Experts of a small language model: 17 layers.
Below are experts of layer 13 (counted from 0) of a mixture-of-experts language model. Rows are named router (the router's row for the expert), gate (a neuron's input weights, with its number), up (a neuron's input weights, with its number) and show model dimensions 336-447. Each number is 128 + 32 x the weight over its row's rms, rounded and kept within 0 to 255. Numbers have three digits each.
After each expert's rows: "gets" lists some tokens that make up at least twice as much of what it gets as of all text. This comes from a sample of Wikipedia text that the model never trained on. Tokens count by the router's weight.

# expert 18
router:176132136107127162108169073104146078132115105148069159117103115096067093114150053171158121135079049103173155166097128185105085065076092164094132109123109047115144148141167135129081104092148111094131159109111120164137081098125135160158120130114139111090098124138139141163133125148096179143119112145160082101086152109146137116139173100155
gate0:206148111121086152109107065099115112119119125156072116095138107170108144108162129135156123106089113094116114160125058137096092093093100150126143149146118152132157130115108158127147090168147062145185144137079129088169110142180141094149138154147109071147118147161129122141224200147117120166188174153174087059078104147140145149094130155102
up0:171116160111090067121146059112128086132146122151099157121125106150147122128174067119174120122102074071134165136135095153111128136129131183090105106104094155092128095130141149152132102140105092147139142152089128083128089129175149076117108169139103094130134156112143125098155185143078152171133158119147091113070118159154158153079130103104
gate1:059116161117051089106056055145156101183159065162065106120108115123095144132092107173125072157145106114122084180160149132130099103089130162161161121145095134081134097117183110099149147096163151112160142071131127183121130121163109102141095093123087056176103082111080076145078156116130127170128176118122130118066155118110152133136082139148
up1:076133179134046063120057077180147120141138067171078141105091130107093175135110119164184066120166117157138103155166117134091155141100116097144137102159069091120154099088179131084113129121163145072155122131121113181144152148144171109119099071076112108128126164110076108164077202093111128145117120149141129110063175074087143118141154107169
gate2:100094122151155120073121070093191107131119118123110112147137057138155158124096146161173102133135105046170165124117100094120121154161135104121123110116097072123174122102123114144080056070104119127129144102148128095158104091149096125130045125042094169187153169127116177165101146141142180132138156117168102133087168115112155122176153154146
up2:150145175119115059079141100111121112146082105168131167164085101207139160127111115136124115139134098125177161119140132165117099105163080110159148119160084117130155150090146098125109074140055109168143158141171125097118096114126069167105096159119143150139154177127141155158098108141123143123119085128138092117101140168108127135185134146160
gate3:146105150131081114095124140143115151100120135142114091156073132126149067173120144096107092128037114098118113113093157181158131176128116197129123102141095129133115134133132183076093117105086098103127116166163081113147140103152168092125143146126119119124137129124114181118124095165166124070135143184144053147092137140115112111137163188136
up3:140091139118122134074089147126078177132110140136085092118055121105136029111098129133143052199123088109081065085123185100187083207121129171094197091157110129171130067148164173098137093101094153088139138157155121144113140109168131109125098127126123113140175106110122108125114154138164079060119180190101059159095104146178119122126120159137
gets: " the", " a", " The", "'s", " his", " an"

# expert 2
router:099098106124130137123169072087120070187085099158138186105157128105098112114166141128131122181130134091113135147100129140125123093136100099113076155088081127078145133193155154151101156158162141089132103097139155150129189091113123132136110096138142168151110148115143121176151213157181175157140177100130139134100130171133156166096149081205
gate0:118135116185104178078099153153112142100121102095107169093134147098147071180130128142145139166138133125136160122138056201116171173119077129083161163086089084092227091149104175111096109105099107084109136142114147031117108107088157105106117131132083128063131124168163146208137149118147135123117090098161095104130108127172141152068114106129
up0:089134148151107134109116130168143142105126100054100158096120132103138022160131130108116155173111073109126171111126100169152163124112106091096166177092114056096198121121103150093085140147109070110049075099146116051131170108101160134107083113174081086091163101126159166124134171137152161135135095107111059091166140173139111209088101107132
gate1:122094090120118217150127161096114144183125140143147090108131087145090187131090102148119133104046173138065150083118168115187074138103102113111142136133051081141142118143072086116117125139126118181192154140175121160100207103129114165116116084152125172128123126120142093128131141187142079108114123143159105152192089078136153149155096148207
up1:087106136068139173143119132068101195160123127178104065149139044147088139134086080126098092116092165100085103105133165112187114114144098109087145140110061096109156127175059137111145085122109126151194144163173098130092185187124131163127168085201120109118087142126112131130127157151138088146129135139094119181164099104114141123115114110188
gate2:089159092138120124170179076099147056119133083143098086119080129077178082059198141142139182135140117072125145128119089111094103096150119088210160129134086119129102139162152107113130152107140067091206122086103116087112116091152121141138139143138140121158105155195181107149142122173131118113142168148187120131077167163123099145137172108141
up2:075145127160123129124172096087207090136156126145145135085148147098150055034138158179167181138176100090123132141077108063051113077132124137202130121140121126115120152172125123086105109115161093120163151068118112057120117131147122107107162104141194102131146119181146166149180096140138132087169143119161141124074167147105101138059169117158
gate3:176134068139094144145054144080075107203114106078148136120185129111104137182115119117159131127135124155130125109111126092131091081091173101161101132109090101179115096144090176116104110114132059140144170127071128121155133146140140153099155151159084150093120162181144161138113125098183136099107122099136214153103115068072119171139171128093
up3:174143105154135145150083151081121113175163089094120133171166121067125117206100092154176137117096104123108148078151185084108100073084204085182144131083104137194116081144088177113081128092118105148155143141098156146119119131084115166115124162130104166104157163174151160118150075099126114078139088093141185118085116083123102167129143146111
gets: "-", " the", "|", "==", " The", "==="

# expert 21
router:161053099125120094143141134057202140143147124154103161089145102135100135081107101053141126137135171081124173187109126153127116125061119154115175133064142114129152103147167146080073143118151075160152146116126225104142129121086169124123152095096144172156132122154073123165137148102120123195143108049143118107084128101135138199178139071123
gate2:144078084149129144130091136097121116105162171143176175060059148119116091138156138100093127124102128078120162126144149136110130079141135151065120128106120129118097127106168117068126149109094061127132160125155149132170111161116126089141092124098185138131160156106129127091144184152134201115114147114204168055094146046109091149168165128078
up2:147089103131149133126069127138119134132180182108167169039099139133121123123146189126097146144067158101109155132177148183131126119115149179113172174114114108119110145090156126115148128126054050124140181112181063171170133135107100130095107146084185116107145173070118163116140146132113140115128168061190182103093137090146078132200171139103
gate3:181104139124102130108103158108159106112119150137143103112060169111137166143129164129121105168116160130185136147164123141100138128095185144105175106132168106070178096171159165163128139133121110112071147144129162102128100121140106113145161137099126087127134157138093161033156149221136162152082082109132084094065113081160158142104152071129
up3:173124122125105102114135151138167125118141137151161140130062128144186130123112174168076117139141146132146153165101113132144140095112153170072144133142186151069147082142159171194134119191131124102115147152127137095117098109154097060142113169088116126134140161135085146091147129195160183134070129132148117060096103088126144122141169105103
gate4:122101153151141126132107171199125142142129176180101143162129100189101152160109171112164192147070140148110097093091140192146133154153140127211152140138210091100135112161140124144096103059167116123183115100169113147108204144053123150129089083091147118092136178149119153136137134127226143152120122090132141140098155153068164099134136063183
up4:114070120121136119125106187170155148193150168150131151164110090124131133115117130103138197160101147158136105102081129162160094159138157145169179149153200120112137134189131091151084131080158094129180086104165113150120175171065108162135091081102135114081117160137102099152081136120200152137147150075146123141079162168069174104141130062145
gate5:181123137121128114161095124122099094111128157131155096105123168133100093136180159127122094122184081136139154087090127108081099114087114116181174078069157055130129142190106167139116182185123106142134104110102121117130149075123116088132109121132125162187116147118095111146126142129098131118166145063105147156190112125129151136107081162152
up5:152097147118123096122160135126079105111121134155155054092168135094086134117172139135118115157184072141098130094089180112069153111097152095153148094074098084102162101210120165108096165145144146130157124095126126104116077102117120057099096117108170177180112143104178100153095105110096149145158126058122138123157141158116134165085110150168
gets: "\n", ".", "s.", "==", "-", "==="

# expert 13
router:120109144145182119148130139107125056132079119155059186135160101116135139093165119140115152111099107092119144137074150195130073106121149136115115137136132102103155149186101148073110123126153139116103136129174109139182146136116152071146112108098099174122066108127079136082140140215173083129064070134134116102118117123135175132119168108116
gate0:099096129098086145127138162132115149149096125123152122142145108122160099141123137105057114193153143172069153095103127099108088093121138152100077092174108128120160197092100174067094088172133168150131130171067121172114099154141125123148097095088158172118138075168109214185133133135141145124149118084148136064162106187141081189086130168111
up0:110105163133107136131139129140096175137122106136130208106179068159176070112106132110078107150132169132126134089103141061119086118094160115124105117124116110112135233133109182059140118169133145152137119194121144153125092088145147095133099090112100170115129091183143167166089135117114154090107118085169145022169144209111078157109144138118
gate1:141100147144133096138081145076138131122121131185129137171101089092103119156176163093110145081095094145152103130074152082105062144124086199173176111189087107133157168194124144158152118090169149153106143113143147107119104175164107121107145161093142097073116107132117159150132145127110110085124070111105119065153146103198147138153189093118
up1:147115138155086081188086117060110119121071081133156121179078141112092145171179132125127164113092103159107072090112182097110073105151122174167138116182088110125207152204119111122132146073162082094117132083162156113128094148172102109112181155107186080071124142097145163123120125195118065123109096110107114097151117060140144124135219078145
gate2:096099160134122135140117085167158119129165104126135139085133096121130115093106163112143138152077115129150135132164089124086107092096207111154140060132146117105125087122070164140111122063157108055057149140139162177185140161171140135176101092105132127139135153110085170160117128131192137064132088142099141095110103146092114135078120187108
up2:086086096171092137119130144148158109156111114127106156101166093133137134103125120096120117132112110168137097107177134108072088091109170139116148102153111130098160141121114167155174109099144138069085108144144162158172137138105083093116097082132140117166135147111087204143085090126147108063060079108095133140099120127151097133108117188121
gate3:070188150105152150146049155048114094117139162166153123132116134108127138176118165156121102131114123093159147143121149142130136083134071137175132155115097126147106166076186122184115152117098121074183111135100119125081149123169151099143116146112067142071131114089153106117175119128107115101126112120163199088068132137134103092192124165101
up3:073207179073206154134073173055130097117125168120116124162168122121104119193094172137135119148119121114137163157099106158159124110149074145119149149176093125161106142105180112172107180149094088073176168134085080093091182104162153111147089120092079093093165119106180094141207150139087086073146113127167188059098149143128151096143105137096
gets: " in", " on", " from", " In", "In", "|"

# expert 11
router:160139140122106149176147155117124127200093165171112096148131124155134102080138132111165128163126104115095167160090142171140029086118109113130118135094136101125138121149146151098134097140163169051131129086140136140135129116134116114147135106082127161164140116132169111139128153107138174155139072109163065097144113114068092205139136125193
gate2:138142107131143122143191112096133120173114094153109030181132158131115139134090139127160139148093117086164124109145106101101148168107122144180163086139157099120162142042127087158154141158085139122081132117129153138179180140138053132145115104078122146136156225069141110123119139136111113133117084111182105078133136118100129159057131134150
up2:121154119143136116148136086102141140153115106160115064138132131150137118127108119114202132165118126150148114121185138136091145158145148152183160073126218128125173124066115108177125155147095112149141148084157175145178149147148106145157083101077102156144181190099145080121111107167105145124087122104171110103121108120134131160058126105162
gate3:223131086110122087116157075148156152181154129130188056142107189143120154113178145094104139151057095126109060149104126065140138130151099112128140122041111102137148160153129158102102156157158176074122183132122178106104106092134076099104161130078096163108131078188158060166173144155142128169120156145182103126137060152076094113143132138112
up3:214127091071095068099156131166135124176148153116178103135123148155122178114133194151081144119055118114114096180089085101122147097133134121130148141096119114171153160165118162116087138170163155077132180123125177111086129087082099106127167156082118153128129067135155084121125155170150139178113153098158141115144111145080127140130108163129
gate4:148102162100110166122051104113132121190136137101053123113116090190061088134110130164181124128145163147133077178174198151143042136082126126101107167136128182169158136152090119112135137115154102130108154119129083132104153132157072099131212146065120125118137132096161111108098183116176112162134112155196148143159040084140058101121207061115
up4:162131199150091101148080128092146101187156133059060145117158115164076091150130125151160147142148133123143112177141164153153113089098165162099161136113111138175143148160105122092142087137147127168096147118157126128089154135193118092146196130079110122123156136085110141166140184140206143163127123157156109158178016127106043138128191075105
gate5:146083133149072111111139127135138157140105142101099207090113147149159201183079105111082192147093062078103099079114120143101140146087152089178154120163171184129112150162160131159127079169142021089135072083159141163183183149141103133067128098139097115078118132144110121118170149152140194141113084123114108120141119076125137161141130084124
up5:099093158118134122121135116201114178119079157142111195114112152149173130137063126082102155103110087089104109121085149135086130183090130142143130105202167172128161160159135121090182068165116075092080041093155203187189201121146104144068143090162131138109128137166084119109171129115174155140097081139096111137145123114153151132090106108103
gets: " |", "\n", "-", "|", ";", "."

# expert 4
router:113175148112154081141161152157103085129131140170151146111158078123092051060137095070132125165088134057050153142153135142121164106112093153142160164086103075083153156194144157177126137117174150108106132102116152132122120089101138118176143125140161131148070076153143144125109085141118148116128147127164117070102099142095105076092142143152
gate2:039173144111196149072122133150101133165076140106098110125140143204128087113112138133109100141139157158147073148063123164124144139135109136101072134168136139153138125128121160124082133154166184162123153110115102181088103104105160134120164145114190237182129063116098137116110104155059137120107169097145135138142100093089138105181160096091
up2:066160156102221140166132090148114135160104122058101132117101149169118112071138131100064129138134122128137084132090122158146149165157107120103069153158138142155157146121140156125067138142146177205147157138130090141081105127123153121113168127117216215170115102105099118119092116130107138126118160122134131124116141085083101115134170025116
gate3:112123164140073120156164100150065089143102167120147135154165142103101142088106156147111119146134093079160174142109096127118075117101122167112109141115149118130117144184147114081129089157114130177136129082137163075088161124126178149203144108142131163161113135152124159118139155104182154167133089103116090153143106097114107130115075104122
up3:114166136094068101160157160116076091158100159133130153134174168138105114087105176126123100151108101100162131147122095127100076135111140161108102130152137099138092162227144101107124103140113121170166135108137155103105169132087175177255156107138117153167127137182118174132152140128133141198111089077140063142120123093121117108106090130121
gate4:086124138069137109103150165104123155094135133155172100102072147127092134129134119148096097118098147153123117113165167089128153185151109100099100223132095141146094151136114148149103092118182097111086133137130149139122155129134162097129110154158169139204163154095114202154078114125117155167163129110184178169088131135101108134043147068110
up4:098160151072116119098133148103144148077121146137181135125076108125137093103165122126088154110118111123121134108133181108139140165134114111136114200144115134110063176141091094131116104145195097089132120150099115141114176113111142086132122145149123175194126162088137207155067137160146147181137139104155132164080162138109082131036112059103
gate5:155171124156182159152128084136121076054137175161023139150113131159107161094121115143144179126071166150141084180114061160080088205144165125141103153131115189152179110151114136147119128078126127141152133107108165164137131098159130150147136078175105051133148097139119130146180128099156142110123089114138075126142133117102138103133079086156
up5:144168150191156124162139072137132098100173173160000129167102113154104139092134116161126191111082184129116110181092097172071105150123176125170088172138108175188159107138127134160116152036122136117122160170144142162146068075161136140111130049149087088084158094121136120107153103143152123112123102109187049118166140137059159108146079126122
gets: " and", ",", " to", " as", " by", "s,"

# expert 6
router:158126186109093135095100111095109170142140134146137111103128128133158118095152113089101113101122188139125178168149168155129032117105145175140156098096089090088169155120137158151069147149132064152139116053145099115138155107130105117110135092136128178149107076089118171159155126126068175171087155090121071148112119132145065148106130188144
gate2:122173123116137106131079090133090072116119179173105102152086128142169104127134100131076076132100095141128139098143135146138089154165106132146161132113124094155155077101124084153232136184185133097126104171180082092093212136072126093184167110133170112160160073152146140195135079137172140171164127143117112138088141099117109200158108071204
up2:108178127099158133146070132120115112092137185168114115111075140195153135105180091140095071135085118123105141126147126105161101188116108101141153123112117123123128092101109073167200148137162095105096125142175061092089173134070131096159146093085192099135166082147138128179140100177151178178174169158119093142087120079140093176139092081204
gate3:127101140124111160142090154162111156080125197132095124153157134138101152082111124065089124101168123042112114119033095096095143130102113072076191134102163142124091104121157186155111186118113143125144136102201118086126116140171116157094170170129096152098122159107120134178128116053158141087155122152114093088128155101181157145131119117152
up3:145101159135104155116094165166146163115146151121129132110155164119125127102135095115121140116140138092105143130092110073100151125096135095098185114087149083108119116112124175159123141080104152118161129118170141156138155105169164145092109131103074155160143153126136145177129027038163128067135144142108115075119116020178132129137142156169
gate4:107140114095114118133124112111115158158161140142099135138048176125127114077138161145127184141078138156136164158126129094131135109128124102184137123109161133108059115115091136128138104127088072140123084118094110102053142092106146111116098231162145155138098074159157160146122157150130182146119104104191136129088161092094060120092139173100
up4:114106136132131126116132087128130152178166131135078122133070160155108120062137111129130163108108109160190183091160125065131125127104124108148158115128158129140060127141128186122146105181105078131101117071110113116070165139138154117116109202164161201157126127112113128176113155115142170134120137136195106153134166065076076154053157136124
gate5:084120161087175132117080189054125123141112129121144166144111150067201157107143152141091130173095131123132161124139154179129077118114176153177096133105134129148136152131112122164169132141087180209076068181104137164158134074127066097120109166144111101120196103103109129062137120098152157124117111087116089120106103075095153113125144181176
up5:106147142044197136107135150099110147176101128110118137121085174102231141080143135108098123130069119124093122143119161126117085113142170138170120122122156069080155196118095079119131110183092160140124106164132133171132159118078121136123116153151130092133099095141105146109111130102138182155183155124114114128090094118109129111090147214149
gets: " was", " is", " he", " were", "s", " be"

# expert 14
router:176126114154150140079122178174136120115148146162088158144161174149091120101145131076151128108119068143095177215129160155155078125104112121076129146068132114071142114113182202151074199070149145112101151119154107101100093080107190114185106155111144184119097153168078132137134135077125173118099083117127122125099095136123174158177156104154
gate2:060100139145158158108082145081181070160163128158090134133149144135104158073102132097145117117152110132086113185055109148152098092113184098104132097144139169117175148108081101105142171082124134123141149112165086142154118107139154136214107135126221141129155142153103133120094129091121066173129166127131176130063113159156147133130152122132
up2:088091101129174141120116099081168094119130106180089177133106135126154140134120102067133113096129131106096140162081105127190139122127168123116127076153147146132179156100081137121163150069119125139135112097170060154155134097169117089227088131166216157100129126163107086115089124074096070140126196135135198151117087130177143134126123097116
gate3:144156097101192194134142105143142120158114092140113096145176151109119093120147154096059142129138131188142069075145118119166112092126091151096180112159127065149193129185200147161108065102175092152122126162112163119069143112141110016132155155080082204104094163158154118144147095150083151108125131111175164071095158155113105150108109100088
up3:139121123120130160093143096129120096165120090136091111121165155115165098111143119139060141135130101139126054076163122070133091127114091120078137122185081135139187144167208182141111102096149119184141136173127149145066109116133129070131179146079100194136146146122165134112143112141051137103126130094142209090089165125148068135099152142129
gate4:133118162123151134045100131105162134113098212099132143177061091105097125149136137087094081134118040111109073113058141078143164104129134125099124196115016112119044139172152172144112157121116093129159149135145141151146162106110138155123102038158137171114106184115126127116194155135167125127177134084191114143127100102109107145128185093115
up4:179156161140098177036114131126169071135129187111093170199078120063107112160116115071100115127136082102084107106060136092158179130108115131095145192121013126130091136176165138150134130106142078084153144128126130141103135091142124145106116082154124153127107162122102116135174152115171130125158121157195084126127101103105143167140156119129
gate5:155111097167122143078108089157112147151092170122189119131075129142070114119155116083150114156069129078139087079119107158103114108130137156163178090108155153130126138091102129155129080119178167079142135177149193185129154116067163095179080175118095114133140137104139067154129129115107170153047173130139153120129104098161136162143124147192
up5:132117107177140143133136086124152136177112154143159109132092133136080134138122110084117092169082122076147072096116115123099093136084148156172125116099120153135110103088110123161154063161150168121102100158207121131141151073105148113145088152127051124086134156088132105155138114100091154119052205137139162135119098113140127155126107120162
gets: "|", " |", ")", "1", "2", "5"

# expert 16
router:195117158117146124090125153088137156120160113168123166142147146124079127134173083111109122155098103089109195150115189143112107094072073182084120122080115128108152137148119159129079177076149189107106115080127145151094086106117134165152058086103115142185137108180115063164120174168107136163120094113108145073067130163143191139107153130185
gate0:112172109086133136109098147134134074151144090143099114159116106143166150102162124147136166119118139171063150181132149073113105174168085052131095123143127206183174130161116155149110138064117137124134125100148152111180121145146049150161151107100125089187198092136141128142184169115132084141132125134161119139158098091111151085096177077115
up0:106161133100141147125126182126098067168151156116094111114061100129156134095143152174125191111119150169066162208146156060154112126191102063127115139162124195194136088131122125123080166045099120122101176117105151156175153146140050124138144121117104109154160143128164138099154166095133105140125154117167146115147125145119117095098184074093
gate1:125155158174063145125117091121146137179159174135093185119125147087056192070169122172148111119154135080146151130182148144084097105129169139150100150094131157111105136122079144112112104118100151113040179140101106194144158176143164083140097092074127103147122125162166107130141134088065128154128121133084093073088097164138175108098143085134
up1:166146138142106179100160113155174127159146137132059226107152186136084184096178165150125120162148124094131155132188177179120116122129156128151071149119164151092108119096058129120173140105091160112037179132093101181136154142144160123147097148105095108122161102131145097142106167056091170138074094117103096087093069143126171126094140093114
gate2:134138173130115125152124138126081124133100151076129100094116157135144135118130089072108103139140138154149157142107052160131139105079099095125085136139105131141152105119128146126063145161177165158138118065102155097060133134152169159102148119133173124134110110119143127133072101165169179152157166216121092109071226134145173130143131135110
up2:176151143147082128150099153100146126101139132099127138070132137126130130138097117066074107157144098130144117121113094137144162121063110108090105140185129132105088128112117139164064143132170159112143119134137191089057128121138148141104154106123165130126127133109116104122099100146171226106179147214097128112049198142159137161132129113111
gate3:110149195159131108136098168086129139136109136122116195149147148143130065180145182091096168145084185118121126100071077106127144149186108096162140152102067133130122107096176076157142121062177087095113110120098128110146062155155106106103084106103093092124174134083090172142148167079064125143095129126193127121126180165096106068128222130130
up3:084132111167145143139134118107120139146114161090049167075076131110167086139151182063153184091121200121138152100145076094115167162138116073159173111087128144089097128102172092165132102129153140159079114119096147113147059179143110094115156110138114127141157132120115140122183158114073158149168148112202134059112176177140101106152172172165
gets: " of", " the", " in", " at", " The", " for"

# expert 9
router:092088144126179136109156124121145083097117152144137142142145107138124165057178115110158104110150070045127148151138106166159159087130084125113139223087167109147172089187125176124136164106161111112053151110202088143088124152122128134150098113103118141127111165188084144146133129097158130144174120132168142047082119109128101134151220136205
gate2:125159057162096122092085146177163107148176194163170222162121113115084090127102163092133108083122162100157112131129071148084132115097129109078187124125073170144103144140127140111129163117060112058167087131159174158155135105106127111122129113112100111042158107195071136105111111100123086104154103185157089128130144135156172133128133129136
up2:116184076167094114085084138168155135129156201159128201166139068112110085151114137087174094089146178070191101144168125114077120139081113122082174120129099168143126138111156121121103182119094147106160075070166213185172102096111125114147112090094123121075167136198078102091119091093128098125154135202108080096094150133125142135155123123154
gate3:173106152149124143134093119166080141167141072134124083111111186165141130077149171102118086142124102139105117117161104125114115107215137139069069106099159061129084129148122174077164172108140114113136140101165143058078132167097119100144143099135168118096126149191046105099126109141067131082160086117131142106135142134160122113149126151196
up3:104080176148213148139117165166071099138146075160119105151150147143134125097137173082158074127117085147104101121207125111156103147165136185109110145104132063113158119136156166099107095109125142138085150088134134052098099165118114102165129060123125122082133155184070138096106110171101108078148118091056157112158131144133126083128141156168
gate4:109149090123111144073173116176092079086128185108170118113092148112130052107084128164135141107132116077102152083107166150104128096125134166110094163180067130137180079137160184074163105148095125120160194119169049136135096216137163144159157112104081124145131156134087123106158131158061132110148085132116161162039132101065122135142179132177
up4:131119110116135142052157144176117103070156159111142148110096168129098053100103142173162089107150135062108152125115164112133130092133157182141104157136097119136214114156153161117157095105116124076140149091170042114126109221137156123121122099131112139130117125111058131114152105135085149074127086119128187151086084115115130126093207155149
gate5:183069161128148161116120099090141179056073156198073138156124193116131134116173139094216203070171096091169115126147183108117133144106075143085117128147122144085139089138121122138122131129095094118171141118141099073099113132102158119171150086108155086125159085110138122168106159131157111148082124172118097089149163107050103119126178155181
up5:119101155163151113110134121068058206104082139198129172149108175149135111084148128077212126096191085107160121152167166156088141106130094137129104121127112167099100093150164126143135155132143101076230165146121143097139114153109169136164116110122163077124152127078120107180108141134122119164144152112165118074157185125108085088185178134192
gets: " to", " for", " of", " on", " with", "ed"

# expert 15
router:140161098114165069178185179120192084191109139156061174166101110129080124099139055119137152116097103106104130161108163180159104119081115102083075145100125145071138123158145155138086100105148136157141116111119139144133129115132146125146166081133124160168080085138114178111162122195163093118070091134180146105098164136170129157150156100130
gate0:124129123069121146096160157165130093174152098141154141142159139087112090163133100126053122131116143120184129172151172139144146099118114192169146136164119111118123137160123176057194090130131112199138143144110085067116103180110090083150143060111118131142159145148124105138122111102113118194087127103174110130094146127116082125145157091150
up0:115143147066163145112121123181133116163171115157127162133130111079168103139132112100056131143093151139150099189117146136144135108105154163176135160193136129098122088159110147085195096114132115162139156155103143062117148152115054085172153040069168141138154144120116112073130133104102137200141145092189080101107133119087095109111164077206
gate1:090172146164152097117131164135091172195134141179107141124184145122139081135159143135143169152062081131152126176112138082120126110135149106146153127132126103084099074128164131135170088110101116119159101080199181179120162111143120082179110130111131135077115133146131102083069121123143096148100117169168189057118101126152122140156128119116
up1:079145131147129147092131173132107202154135116161138117105161168153161104167193141070138156124052106133147116192122145084135145122104137130138141094115145062108074095144177102124165097110074100111168128103239160172104138105115145115170094143124111157085137160124110106131076135114121128135085110173126100048108111170138136116169090113086
gate2:098135114123191137091163142125055089096113169105067101094142176134097035141100120081123091158127083146144112092153098193122000144107083147139058122119160149137129117201172170142122102123165101097169125144107148074136144127102072143144174145105131121094140154095159155106128151073136138103109149091094065119134156123066078116183163091105
up2:136119124138184114132118150181098116112174138087061085077148147168070072161089108085144108184140081134068115116137143216095019135079088179127087144106134158157152118146174107104153117090174087114198101145118131092084127094113096190166171150068119144063109139139185150116138166147101118119110173087102086154080123130076128116181117096110
gate3:148125102095089113174138092115131163100105112143182135157091162180082181136118119145104167071133115124175092172121134166096154174174201145078179055121084193084143158109098095208082077220139123096178144138076078107065123137134174115098083105140098131153093051080151137116088126137097099123118132134126171107089180143120120151146169125104
up3:142108093090090130164142079105121122121111143121177149147083190169126160135130112170124147083136144157184109176106184187061107165163182161075186044122090163083150196119112083184107088220134112096185147147115095129074163182141173104070096107128093123167118075069140155095084162108119105130110121128115143121123173133142119112117169120120
gets: " |", " in", "|", ":", "-", ";"

# expert 3
router:134077141073109091118148158128100099161131152123120121128165123104088135088149136101118161091046155168109167118114128183111142124143114111164168167123131114136106153086148168153110143171172103092163127029155135146132173104120106149201208079139135151161111140152156136163119163094086136185104163084170145093089069103076134106140163120152
gate0:093105094075095118187143143115108117135134092118166122152136155136060135150091133095123137168117139090135167173132142149092118158142084167142145170107093093145112168089181107178149144103105120101141143170162116145182097114103067136144136121069143174102163176124130081123094150134114132102104148096151135151085136156153174124153177111160
up0:095068106083146114142168195107102119126146084154161130133105199123058127097141160077132118118127134134170125120161135128076149158126092165201133147106104150102061166107186146164093101112107101151117085166163095114137106120064114099132099152118134159108138176177128037114103105123090117134137149128170160170146144134130137101080170168132
gate1:130184107145122127146143146115058074152112127132139151099157145196101190116029119159144105145042102119147184083150171102139149201131139086157162160098135142158150165147133093064110098146164153113168168059178166084148142137120171097128132067155199141108129181104080130125111161152051103207112109142122087119123172115116130139188153142129
up1:153141097154104117162144124087090038114102099091117123157145135156102173113116141154149122164030084111147181128141182130207194192123139077166155144079161141144144165125105155086098124138170147139132208059166153116104128125110123168146084094140159181092097204134076139111130145121071093215119114131111123147111148105119142130178117132153
gate2:125109127081131059066083147122149106121141143156125123141140101125114131091120129126133123120171130117127061136035162119086065185123107081084173142156151190110167114131086127189055105114105149137174091102161106121074191135101150081134089152160094126126147093168122119136098136167116130111124187142143146142105179120120100096123144141137
up2:140112136077131048023097175129123117142122116164105107170132122138093145098111130076143132146107141128095089172088153105133060122091114099129104116187216136122138115114105139091114119162124085152151132061128107144135142081135150097130054191129094105121198146178164122134136138187120118113137131174177152140128159173101071110157137155132
gate3:096092135150136133132114166135136101094177192075109145112089130067147137133123131128092121132155146201121111116085143133111093111088193147137138167135109099123145195137112183171080132113179137155143122129184133141131162145138142187147157104079154167178133092152163155163160146142181162123091099155119155142115098150128078155142100133143
up3:104059127124132118098101168145113077088181163074155128098136159074171146103146153152107161164149082159087157128084148162108071149106158116179110181144080151122122205152119205096086161159186115187162120095142170127143164129147138148152142131082120160150138104133180162188142133118180164132109130145046157137171161096109109143153094109152
gets: " was", " and", " is", " a", ",", " with"